{
  "activation": "squared_relu",
  "norm_eps": 1e-05,
  "tie_embeddings": false,
  "optimizer": "adamw",
  "lr": 0.00152,
  "dataset": "wikipedia_en"
}
Below are experts of layer 6 (counted from 0) of a mixture-of-experts language model. Rows are named router (the router's row for the expert), up (a neuron's input weights, with its number), down (a neuron's output weights, with its number) and show model dimensions 0-255. Each number is 500 + 25 x the weight over its row's rms, rounded and kept within 0 to 999. Numbers have three digits each.
After each expert's rows: a language model's description of what the expert responds to; "comes before" lists some tokens at least twice as common just after its tokens as in all text. This comes from a sample of Wikipedia text that the model never trained on. Tokens count by the router's weight.

# expert 25
router:497548495514514473540501473535513504482481491483509471561505522475481544485498467462496480492532517491469488499497471513507500482517474526480504496491499542530478488510531468475449503475460501529546523473480514509458498475517489472550503468485489510513514503563529504497486476503518510489508494464497515527517504487462497545528491515519529493460498480521493494473470486493514505519510483491499541504520447464496510534532527532491472532510469537542505512465503528509488493511452501500463455542477550550508528478501466482528462540486488479488493500499500542522486476467507493530467560483451485511500486477486503534557472485507525487537480534481527493510536513477473488451495504449511519523500523491520506545500482488496451473500475514483524524489524523488511527458509564
up2:472532494547545491521488492499495487444517529529511488501481501467473519496508444489493508530472482469485505523489486476548516503528518494551438504462507481531550525483478537501539463487523549501457481498466471514483508508523526512503526506508503471430424490495526525522477534522475502514504455505537499495500550504487505481475488517457512513515528483494503456502481472500530477474524540511488486476541588538492498515478468507548487500529503498501486496493503465487497469503492527501508485468539496501480476477483517504477533521504485484521530494511483516499471509500468479514484486515488521519491509514500519468488466494527506486521485473484481503511519519505514496495465532503516511532513494483558494494503585506474563547537527493514535513475508467485494504492469532
down2:482510507492509508521496521507474494487466512523522511504537524512526484482486477484518520534531471484497529546505463507462503520516486476481500484483517499491502496491497476497513460451521479553528489530511556458527493550476531497487593526515542472498478512507525473485515475539504522503521524466479475523528481467510516522473460470481505501492493470486475492521494555514475492497535488476522522550459501473526503498495483509529469534525482484479507430509504502543493489477483507462475516472462525507506538473482509517494502476515493489488473526523510514481496486493498500444527444470519537493475539495528507501492453494478453523523484562523528505437499484437516497490524483520477509541527494494510506502489516526473499476495485477492516525511504449570489512490474511
up3:535533477547475488497472539509499511500521484498548498531486492489478457501464527467494439522544454474527469504495494486510481470496471487495493512558473469506508502474553524487526494495509499489503475496510479477476538505500470518532459490502488495521480520511491513482519518486480523492526482488528521522517556569475478512467521544463505495469505479493545511494519469494516495484490502543479489538489481476498449458465523483509511482493530492484507526467480480505496437522543501539501480531511524519524530484551466517490518488496467437475500534513494491523485508474484504509481506499473481512525547486498503526497505507541510469483484527497519503490538516508496564559480480550477453515492519531508517478463487505506510501426495479506544480485530462517493475521510513
down3:515522496497517492494480528489469478507500487520514494507485542500492467506506509470450489521462469479476497483511479437494511499459470521519487519505447465490559497486537457545548490451496537490486500501519513552531519484491498522462468464485515513463450506503540605485487467476476523528513529518476477482526504507494506485493550499499518506497480512488506500512526464525486504535510512502474482482521551486472492453460484512521532500454517499488498478543503509507456472522505500484516500517481533469460486475501490518527499512462474459511487477493497491511559485467506514501544518498524460525454546455505485500485502540456482502485487512538499512492506502522532522492499477477491473524472449494553538513470538488505518488508525491483499490524478473497527486513490516
What it handles: Words completing connectives like For example, for instance, however, moreover, plus table separator rows and numeric stat cells.
comes before: " |", ",", ";", " 0", "%", " was"

# expert 18
router:490505477449488507471485515517497542513481465502526488487503532505521482467457491466520483538538480499471505555515497533487480506495470522472528460528476527494494449538481517468466550515499485536558549494509507503499455519471478472510516519551484507483529503535488490453522455526492502525509499474521539516551521513480547542528549479503513520476486470498526495501468505483534500506473480490505500476532461510461535487511521531477485521515515535507542524505492494521495480478494472488471492502496507513480516464465534493524517502480515521522484496483474493472504508487520512558482484479453485487477471475510515489489465516501523527509512497533498466553452522541540527548487446494466505479507442496450494491532485489492502498473464547523521513505489485512510477520525481
up6:502476488493466520512512504472500563517483517490509460476484493456502517473493516501489518520488483502502507537559479510469494495537521504483529505501509520505527487516479509505508533467503501470471485493542475517530535503520498484488489538491472493470466475468480478510478566566481472530514482479465486487478471507528537489481485519473510508522491483538475521495490537514485494501488497500516465513457545556482509490511477499541496529527465424517477489507485489483515486482525479487579484513523510501536495523489506516551535499480522478481525433483495499503472490493441482469460480465511494506562507526508488491489475480451518467470505448508497528499485531546522534437520473483478500485466532486523536500503500466502501509484482527548488529484472486493514498478515480
down6:530502521512497487486491500473483463525502541471538497464531524510500504490512490496503501523511481487478454557487503536485453539499514484535483450471486498515518523475531504475483511520484468527528485477481523515498490470470535484510511543494520469521489480518487519519471494499522534479521541513466509466495496468498471508473534477483471487468524475518493481537485450493541516457532436510481510493512482508522563479527523518480468529428481493519475496515524458530494471493485510465484508504480490511539471484531439507499525455513528446467512534474519524474491496484519519483510487498506468499436523475488502533503471535515501550499475565514516498496499515500504475554486539503503462512477538505493520479501493490485486516479461504493454549536508499541502486478500509
up7:504494480487518531539511470432526496562509527518501529485500481512484511496547527518519537468498528469519492452553478541492479528513542510507485530501523514499519524499498511503506464478536494481515494545511498457509512501494506471514500503532476501462515464476500435554489501511511483518509495533545496425457468507525493501513504513556523467533521547524508508478525470487518516485516484507503475498494476536526522515536511474476489477511463486511446542513482511519505481522483472553514513494473498492499503499458527504512474539553513500555507519517456519504519476489473495495468526487485501463499546500504497502456485487520520524497506486526450467485474495515461491498492528510486513432541548492500540494461485490502478499536520490512512513490471498459519509464520499
down7:484510459464522496493476525448488473529543529516520505499514522525484514502494534496482549503449506482509516483488464565499513521479530525508483532476513487513536486474495481551487490494524480482471453510475493445492476507543516521544497517512508414491472512510490472508487491497485523544482535492484487522519483450518481500555535484498525462526502454487519521486464471575463500499515518508506458501532487480505509499486472538499496514503500463470554532487520485555472521493476539457464484485496492504461450516515529544548489516493515482509467506481487472475511503488485477505479485517509482509515496483559498538479519517477507473509484508487516450469462537466501482498525514502494506505469499443504495476486548522506514490476496527504522470494483502498495504509491474
What it handles: Sentence-initial this, these, there, both, and plural nouns like houses, members, plus indented line breaks between teams in match scorer lists.
comes before: " were", " are", " of", " in", " that", " to"

# expert 17
router:445491523465503465540491502494490535515493452518536512509501477535487503496495476487527508482459515512488496494473498486461472478529500478532494471502549476499521452488507519488486542500476489526502510489526510479501556472489470535478479512451555489467547528468550493493484501480509521505592518484491534515475507552512474529473496462522493491472476455514500466514467505492505482497534503456488522447507509468513463520493527496511486509536503519510529481479470530539524484524530517507462509486529520504472484482519491526475518521479466505469536512516479464535482459496511499515493488528530501518479528473526524507485488521475473472552519510502533497457496481506468487482540522474508534509506471491464502509460480455496489497520476447480481455533502553486480502532507479
up4:479497513516488522463549514502516521491447512499475537478459461508490461529480479543507549517495485535537458511490500526496508538474513500511506506493488509510527472493507507502472512458464504495484458471474452546533503500479514480523512502502462502469478518525500502502484515488516496477552452524466531523491506525511484458490508516476496502500543493485511523480509445509467457415506473491498494500504470519473472466476511464477521486503485465490489536465506498519523481473526491517508504533462465535518472528505524513520472497497490476525533524463523524515492539479462492537473539487524511478483470483513440492495509528531482488485485486508503480542526488495490503504508493481456480516521502478518524527509484536495556499466494530465463503535554433540538490514523479
down4:493469499501491495508531463474490479470460518486461487478532549532530517510468520534505523511494550486495520517483521482517517482489528497510490524519524548472486480502460509470472521536457554483483491498486521518509525491552524469481572462513545533521483498555504493543479545527500478521459521478475461473484459532519475497505535517475505516494489478539515513442470512500521451492499540530518509504508500494482532547493492446522539465539512497485498480489513516458486479498534494489482510499510498518502506457475517489493518472483480498513444484542490552480487513506532530479472560482491518503522500468489492483499493507480493522512496479497496488520532507484513521493500519471549478505484464493495487465498511540496549484512479543506516495469469476472529536479548535
up5:479497484507496463499531504460510502478481496503520508506474529440504465543533500490487502484523473526435510492477511498567484499471480519490448511508509510538473522517510510449516509514531520551486517475536464522483482483536466504481468505516501519518505485477484502515528518460501472461531504475534448499496491526486550505491510505536512492506472530476493551510517528449450517493543530497470500478504485520502526494497488488519495507546513499489518540521447481518462495524538462500487458479539503460520484452518508463523512523530448513472498506503486487495451519520485509507473505478487487502517484446547478532470446475503531468463484503510516554524527494539519523460513496521517536501519510477500501498481506484500506506479486493500527468508515504512462486431532517
down5:499443478461472525485455516509484482469503485508502491458556500487497481477512480485497519506485523444507472510460495503457524528489462531455475496512487515490520490525464499495514501458516450489560488510501554502550502502494512506507498510503522495490477486493514544512490500472496509490492514474509547503482511462526506519507519511468513507491530520513514510507500475558474517518498454532473455505536542518544548564505499469488532507421498498490517505478494503527479548498486534505468520467539495480490462507470498515475484496487536492525470488485492503473544478502509489505485471534524490468488455492502500513481532475471476483527508477522527432490515544532464497489498465498520515479470488529525474500452505509514524474504542495479482550462486542488508495533466491
What it handles: Forms of be and auxiliaries plus the main verb right after a subject, such as was, is, been, became, located.
comes before: " to", " a", " in", " by", " on", " be"

# expert 5
router:475534512480493491487510525525472488481506515526520515496520536534472478471469541480514514479480474542505498475504502476482542523518482456510476435517502484490459477473537482491435561488514492503533515471489518488460503462491534501486553505497459477473497490475531520503529469531509524521551523481541501490463523496495546505495474485485519458499501470507466515474497509531537501499493489487479465468544489540510518507519545526514522502524480531505527521467483492455470471463479504512474515466510511529491486453486509440507492486481545536478493491486503487495494496529478478498462537478475517463542521490508497469503495477503522498471494510502514498480498525500534493506454545473478505519457467511508489477531505457522475500535444495477511499502511536452481558541526508
up6:493492540502486463468507515468453493482485438518517505522482496471471452528548484475516513509557489485502487552549500494521534476518494546519510503500528489483483496517514502519511475476500498497511501520506512505494533501479481490490528462492487542518520522537495488496489503546476506518522516494501506501517458482518491485492496484501490522499431507486446534535466514484454504505566591474487482539508519513489524478496540516511514489481451486503469491556503528509498450493474474498485506498544523517532458516471502504487476495528498551457500513509502554494470477504494515505495497449499516537445468469522505529482481505504514484556486494529490481535532502514502536496504527511505487488504486478472518440484489554506492479452481464510531526530513514491518498508535493
down6:486503506491472529496490468480497490477484496493484526510518512467513459487516488506497499500502541445499493530512500470515553496502490550449527479501490536518500486497500512523510503534502524503451476527526491509517503438498483481511501496527507474452500453517503535529519523484545530523506426495488517507493485479523467481512515490523486506530513487539492509499493507505506530546513519488436507520504491483517521511473462503481484480464461532498526504488523522488520520551486542484513507502507521460488445529473480565535488507511535487544544464495461523500553456481467518483471540477502460510516496504488493532432478489461507506510501510507514554528471510504445500523472526497497473493492565504512470496461475513520518465516532504491488489526484460495536524461508474
up7:482489521513486536477475492517431507483483537499522500467512485447534501525530494514541525530536481479456496500503469442525506467504470492502456483473532478549534480469488481512490440520519493526469484516504480481484500478515464541495501513536499476492544539494513519497504520502503498540497519492471508545525466502456508494467534516527495448484497487510490474476517508465517514511495507498467441462457518451498503500475477519535478476508528466513504504528553484515460512539507522471487438527538488510499516524484455518497507480524489479515472481520492504498536491497470533476500475508506497491459534498523443461468489499524505524478485524457464521547505515473492474472477492485508512515463511505537497506470553525475523508511489472499473518532499487514500491506449467
down7:466492496478531543478513448494492505510496520517515503514499517466479543511497514505544502465539559473496477552491464508505476475507534487477509499465514499487518509471465513472499488481502515502505517509529484483483529512532542495536467508524575530496498519475526459490467520494501509537489475567493487448470525482485476539504490467473496511541539512506450491519484515480490458453480493508503486476464494549494494547470513519454512504520463499536490499510494523488516463497464493520451471501503517502482553482474482489544469507497515536498480513469466526461480481523493491507477498474500491488507464529481539466502492463539505504550464519510488447523459482512481478440528477501494506507525535498479483550507520464455498467490512521506486507509471523472500500493511528
What it handles: Compass words and distance units after numbers in location text, such as 15 mi west, north, km; also table pipes and chart cells.
comes before: " of", " to", " by", " in", " 0", " from"

# expert 29
router:495468538504569503511502516494525529485540504541471493513502499530493515498512525521494521502520538514512510505485478479530528458514478496512523489502481498531496480459497517499497498508489493475508488465477509520486514559546548501477514476537527522492447461486471487503484501496508513459509514531478529520498469489539512506485487548539532484477526480517493487443484482513490460490520519507482476461520494491510503526522554456496500510506472479523493503497497508469539503536541505510477516493518461548511527517504568465470537558503502509500511490519497521507487478488545469529449540481475465516512485516475519491446528505514533462496528511476503523484515536526524488515499581534508496526550540505476506501532445464505499500484512480458434490494509516470493515496507523
up6:553490502536451523469500499505503478538512490505517519543482500468462499530465517516537482512553524474481501516506483512489499516516515537483534495499481490509480509509535456475473480439564502506482491495510537507490501483476513543537536524480450537537506502515471509517475500478505480483479518478507455497551517485487474427504497484511510496498502518490521545535543494499449495471545533498467549488524467461449521481509514494523508472498518513533526517474470496541517501489498530479530493515522560475506514530517485545532477485549497481468436530464480478489511496489475504493484487504473461485497514454511496491515463522517502469491504527536531509504504517475505510501476488488483475491478521512510499458481489487530528496479466495477566502465484469489511494523481461
down6:482497509511522526485514522480505513498490483477495519485463534513499525479514471493516482487505533521512546530519501479542489546487533483507504524504547468516525497494473513493508519554520502501537495536485520505479512468456468467519527470490458416515543460461501468508492464510514516518475531476532488497481512503487499473536534491503464487477489516504497515494462526469515548498519464445484478492481495544510508535523535519457444519503511501493479471538505558462491473504523496499477486495459513491454472482496510491517474501515540487491501444553549508515470500561516540461522476458524527498498522512517531500472483553470496526543512542518490468486514513504515487516518495485480510505503518528491465517507522470510497477520490531459488559526529508474527500510516489
up7:512466483459450446525451486526506461529480477508512530518520516504507502524450484544513519507522509494505483488482492559479515517495538457514470507505466528508488532493519451520495499458505526520513516496497482459484487488453528488558520525525486471474488551538502482480542434543468547478508534496537497528492465480509478483502496469467536481470521524460498486538500500484482531490502497521505495492468500483519455450500445473509524460528542488489506502464518503477496461512488484504540496507503515510477509521487502489577501483519494499489505475488482491493512486479482497466501484468511515472539519478548501470471507466519486506490481483530506517516502495476496491472490457466471546555493535502532520481485491473463550477540494532509527508483516501500494473511493507
down7:523497474474467486513465501494482499522521512479531496475527499512460484470484481501518479521497470532516514482459550478499495460474563481469502459510512483482512512514507507504509488531483470495502477512515495525519509470475513476500516479481440453470519533487487497512498483509469455521505489494543521519510502522498511502530529511478507519509519485500525529494546501540462503488518464513542473514499464476486486489513508525519481520506504493475538513464488468492516503471490495529521500495470519536460502511506477523461549501520482497530547511554526459542551480436464512455526458447498477495500560503530452495515490481478493526469530506510514501490536531483503497530482471507526457471541454488543547492468478548490512519526526507524514494481513431525515494506465477
What it handles: Line breaks after titles and single letters in alphabetical section headings like ===T===, plus word pieces inside heading names.
comes before: "|", "\n", "==", "===", "In", "The"

# expert 31
router:513522519482547500538476448509504519514513506477500478521500474504535528479499519477444508499471498469479477454517523500493518505525480531500515460450498475505451517472531521492440507538536474526538502474500539498505524488518496461466527517517552538519481505468519492462468504502481532447548514469459544496494521514490517529520455534497516487487481487467488504455479507530529484484467485519519474471527480533492489508469530502454533507486522544502534523493489546520469511499492514511473509529493496483488507472519494457476498497468472500509472489493495512464486486474531507483476510518528459471478485499472522541519534496539502457504495476483520490524476518523497490490463467528484477532472508504448485539530505453475452511496475475480462486492491528461452496478539494
up6:515514511487499502527455496510517512487504500488522524517490517484501539534522440494499493497522460493509510523463501459500552498504500530525481516536500524536478559487483489493516477448539516498496534457504492486470521528526547502475507465477545498508489515495523469504505496540472505460491539482504451507474493481462491495494504476453475504510507512455494509492485524490528478481471520498514513529512506475461547497463470523511535470494545462490495518476449503447457519525529468501528479500546480481501522492529507461505537536514504471502535488452533533526502492509520546510522461482482440536505516510499458502524517499466478484448458454508500512508556466516482494545521481539472515503534496525509499486524498460468485498530520505527539486467508492504468505521484489
down6:504492491497510503506464501567517511485487483495497458516471544474464513522470485470483480468490504485482471474486530435489475508453516499505496540478453509516486531502518461500558499522469514469549518458514516527507535495501532528500501535508549503477491521494517520540508504537481494460520485500481466494486534538475524487486511474453484527479546506495471530523493485490539502501522504460516526481482527511514488484510471528512507466485491512520476496494514507480487484512478459514519485463497496482485453489463472459531518452543482491500507475450526463508520460475534485507533500501486460472482534518545529478494535536497477522535496465521505525472531461527468492505475515511493502493514511485548536472469506487449468478541505460507509484538480480497562511488529511
up7:484491533529503473514513459519448480470530467488510485521503489516515503502516529508481510457492518521508497486510462455515543505518489426532493564485537475488522518528540529529510510481469479495472513489541489495457492505511535513485481535528483501502527516450504411510523486538506462516461489515474503472491514489494506495489509536496506492520518539505483445539494459518486509481481508519512506509467458523528455497504466510502523468524554463531491461491531545522492520502493455516566501532500482491522532506506465490493507500474477509532483491508538487495505503526527535520496472462533459497479511522467475517538514474535533505460482454496457524513465505534466516530509517503538482485504489464488463494499509521503539511509512477518497501482524519483498485475531519
down7:507451481512518481499482486446526450493507468477474469445512489549514502511511500486505503515502521454509475486513501480478540543470483543479523513494452527506502480479507457521499482516524492474496540484494518541517487528504509504499460539473514551502479488492518538521544485508501501487457489544510497454481510474516480516534466522508485538510521487491496503542502476487509502506478487497488493499519546522495562484490520456509511465443539526522446490486524492508502498536477479508540546490528509514505454478492502465486505454502472496519507448482497519486452462489542517552494519481485492489490429502479548529498505491558544452491484481480502509513496528524473533509481490513532475476477487550510477495519496519515513489524498516491512487515494492515526511448531464
What it handles: Topic nouns in section headings and subject phrases, such as death, Publications, visits, demolition, History, career, album.
comes before: " of", "==", " ==", " in", "===", " and"

# expert 8
router:542512520485473536531494468498530475522499479489500461445467504524501492481538521539483476493464494515473483455515529496496470544508480453519485479486516525464476481510450506492499508525515471481489496502511564531517514501457480484479485508462473469491525497491487528470508496499536474451547508469508522476536497515521440514487488507496497543463465493487500533520536506534545453519495489466518517517536509516487545459515505495496491464515542491475521489478526485522507548460482482502513481527469484444513496479520481491494478516454500483451505519510534469513508510476464499418491474518517543491506541487512534518491544548527484482481512479465494472513473525507535540515490497490543486511499472490510520507514512473488515510498490509465520491485497491524435481489481499
up1:552477498515493512479518495477499511490491501530499474507437508488501477567452465463513511510526476543484518535537501535502468496537496492516511472488484508476498455453506562515529516534530473547472519457476512532504539543519506450466486515512518496492492527463505514486471504443507523486523516493494480508506486499493532493510513464486505521482480482540484491525532516508502536525500482467479517493527509507475490512483500483479504520514514521465479469564486527470485487493509511498504519541496553504541547482484521482462485466534474515489493509501481545490473512497546550471493494525515474524514494489478524490503471513488513554471513547493485504528554497511532471496541477439509505549504530519485518513479505495490447454491459516483477481494462519509463516511502493
down1:504461511556499512492469426498502501452496485495488526459516495465510471529504502515516524524494474488503488527492478541471514489562517524512491464463503520483523507492516457499503461533509473507429478523482481535483473452533547500499521521475531507521513491495506520521439503483483537490438547498510503495547511482500515488499472516518546475521501494465501508500512497505501502501528500551480520514547496512538494455486547477501515491429499512525469523488492505524495504517513524518470528481495498496455484519467484510557459523524513489518488513515503505462557529541542504489471546557501493529506450493527532515504506482520518485505485486511521483498501480479509491476496504482473538454493489468491482541510520518518553511520491491472502455481484525506498495489484526
up2:513554534535478517532495483521499508504533529509476507495502500506471559500542454547521495487469522489499514496513482484514547451453529508487464482534478490496502497502476468504528500513500529512492437482498495499499506484511485485499475471518497461517545499492514487559496501506550521484497473532529450488467542461467496448439515480503493523497527508504506508537525499465506500470441486525507502509502468506488482513492501519502505512542529470492513487490442473492508468529482486500508501520503482442522522536488476559529526519482534494505510464540519467499526498474476490436501533496523497497488527548535440517510473471481505518488506519482530456524503504480499480460518459513502516505552485494530474509467490498484536481484558512484499481487505478529482505521479523
down2:510480508469498512494494487504489530532516485506484481521513506507490525476502510440524539540484502512465530452505521511507527505514519446473539465475502522473482484515477463501469472504523548533504521500500546530485511461521494541518494483535532486484458533470484479462513483507488506496535491522514494461508520498505484499504539486532496483542512524485481525500514538567492479500461500474476518539558501501503500522506532540493491524493507491515509491504501505511493505553465537460494517481514528488483527488528521512522490505447497536515493482479477530466450489468537541562488476449480482513506487525497468475577536517508516543471478507484501478498489522518527503481517472510477513511473486513484514522507473503478482439512505507510447473513480553464506512543511558
What it handles: Generic nouns naming an organisation or category just before a proper name, such as band, group, region, Committee, district, capital.
comes before: ".", " of", ",", " in", " and", "'s"

# expert 3
router:486488495476524495480475521489539469490509477526494492524504492477489516478507492484444491516517497499458483473473530470514551456476472510497498531501507516456463462436470525508483499517522475501519533485492517466521494498494539483467524508536542502497503500530533482459509500515518509480537513481481456520523462527486462506491481476482535478478491502471498540490511508512541475521518525488467509488536505499507491543480473439457503523452484509513533525506522489470463502465514484450476519487490487536489482518504533488505504503513493501522509514525501529517488461463500478521537532521574506492498488497528496516500515479547539503532506513489502480533483511518511518465458531533443563503502541533463497464462501515528486479503487486477429507543470527517452504521491519
up2:471481504491558504470482457504486500499466529518512522480546487473552441491484470518503522478456547533488490542521486512472487491496499484507499426498494544525545544519488529528497486510510464499461496562482497476512499502511494505534415515491503512532494488523513479518483538461481484532476520506481499536491492508493484510508454547496520479504462504487497486510497510470505518531488567528504505487493546486510497508506487481533480527464532482497502486533466504551550505551521511499483480516503522502498456507505468469505503488457500497486477489533532514460468504551468500509493483572501492518514461515498526489477495490492506469487442523479518467508483509549515493533506553504498490487475458508490470506502528485533486482506489505536517516465506491479483492476491519
down2:437457512484494496431507506484513485506537478519521522459484491523454460472491505475478542535523490505502478477528501469494479553497524525501491564493514502548506472494497504561520519481495457485543541508500499529484486514465534470526504517493501508496464504534496504519513508505478529512494512540469500471504525509477511511522476497484494521477483477505517516515508475516474489486459456492495488463541529532501525516506496475466564528463518487508500539540517498476477509472505508550518516491489518525488492457544514439471503496485517536500469545537491481469502475490474500539515542483485552499463474497512524501521507491502526474530472507480470478467515484475499562492485518515544473498522480489465529494474478557503506514465495517514532550517539510477522505512499496
up3:469453511490535497484498505517487452527467460488497522485491499504532457503510475494489508449531516492522463549481499483485529504536529520491486510463477472446511543506497485510519460511502453472471474474472514525556483542515476507514463466509508498494484474496519508518474517468472493547455501493510512516538499506530526502521546524529511492507518479493503505462524471472547509523536514487510484496509522491543533460510534452488510515445499521517452477538507495515498500471479450553498520484507535464519469503472479505452532471442499506504512501536500501521508493533509486503459494517512529526507481558476519558497485508491529496513490482520490488502502512503515503481518551439515508454445467524527473531498481509481527506511506505493467486525479512494498533456513495
down3:521537543479475534484531531458471450495531498467510516519504468474458542515521490565489508546493477479491484497515508452506525508481494486523455535467506496509487483482475540512519518498473490454547500520503492514508471505515530486534492515521517496543523525549507477545498476518507507508499570540474464525488499503497490496528495533502463500483523452493500472467500500497539513496498521493487503530508485481496522508517499496498491545534498532457539511508478496524519535487525484497532501503526482512478485501472481506432458543509527492518517485483528531535512518500457498534535498491492544491481472540515483486486453519503511487479474514474489443508492493487465481500485523520484520494540493521465493452466490549512522504486529473490525538568527462500527550492486498
What it handles: Nouns for fields, activities and resources in lists or after "of/and", such as art, health, water, education, swimming.
comes before: " and", ",", "\"", " of", " in", "\"."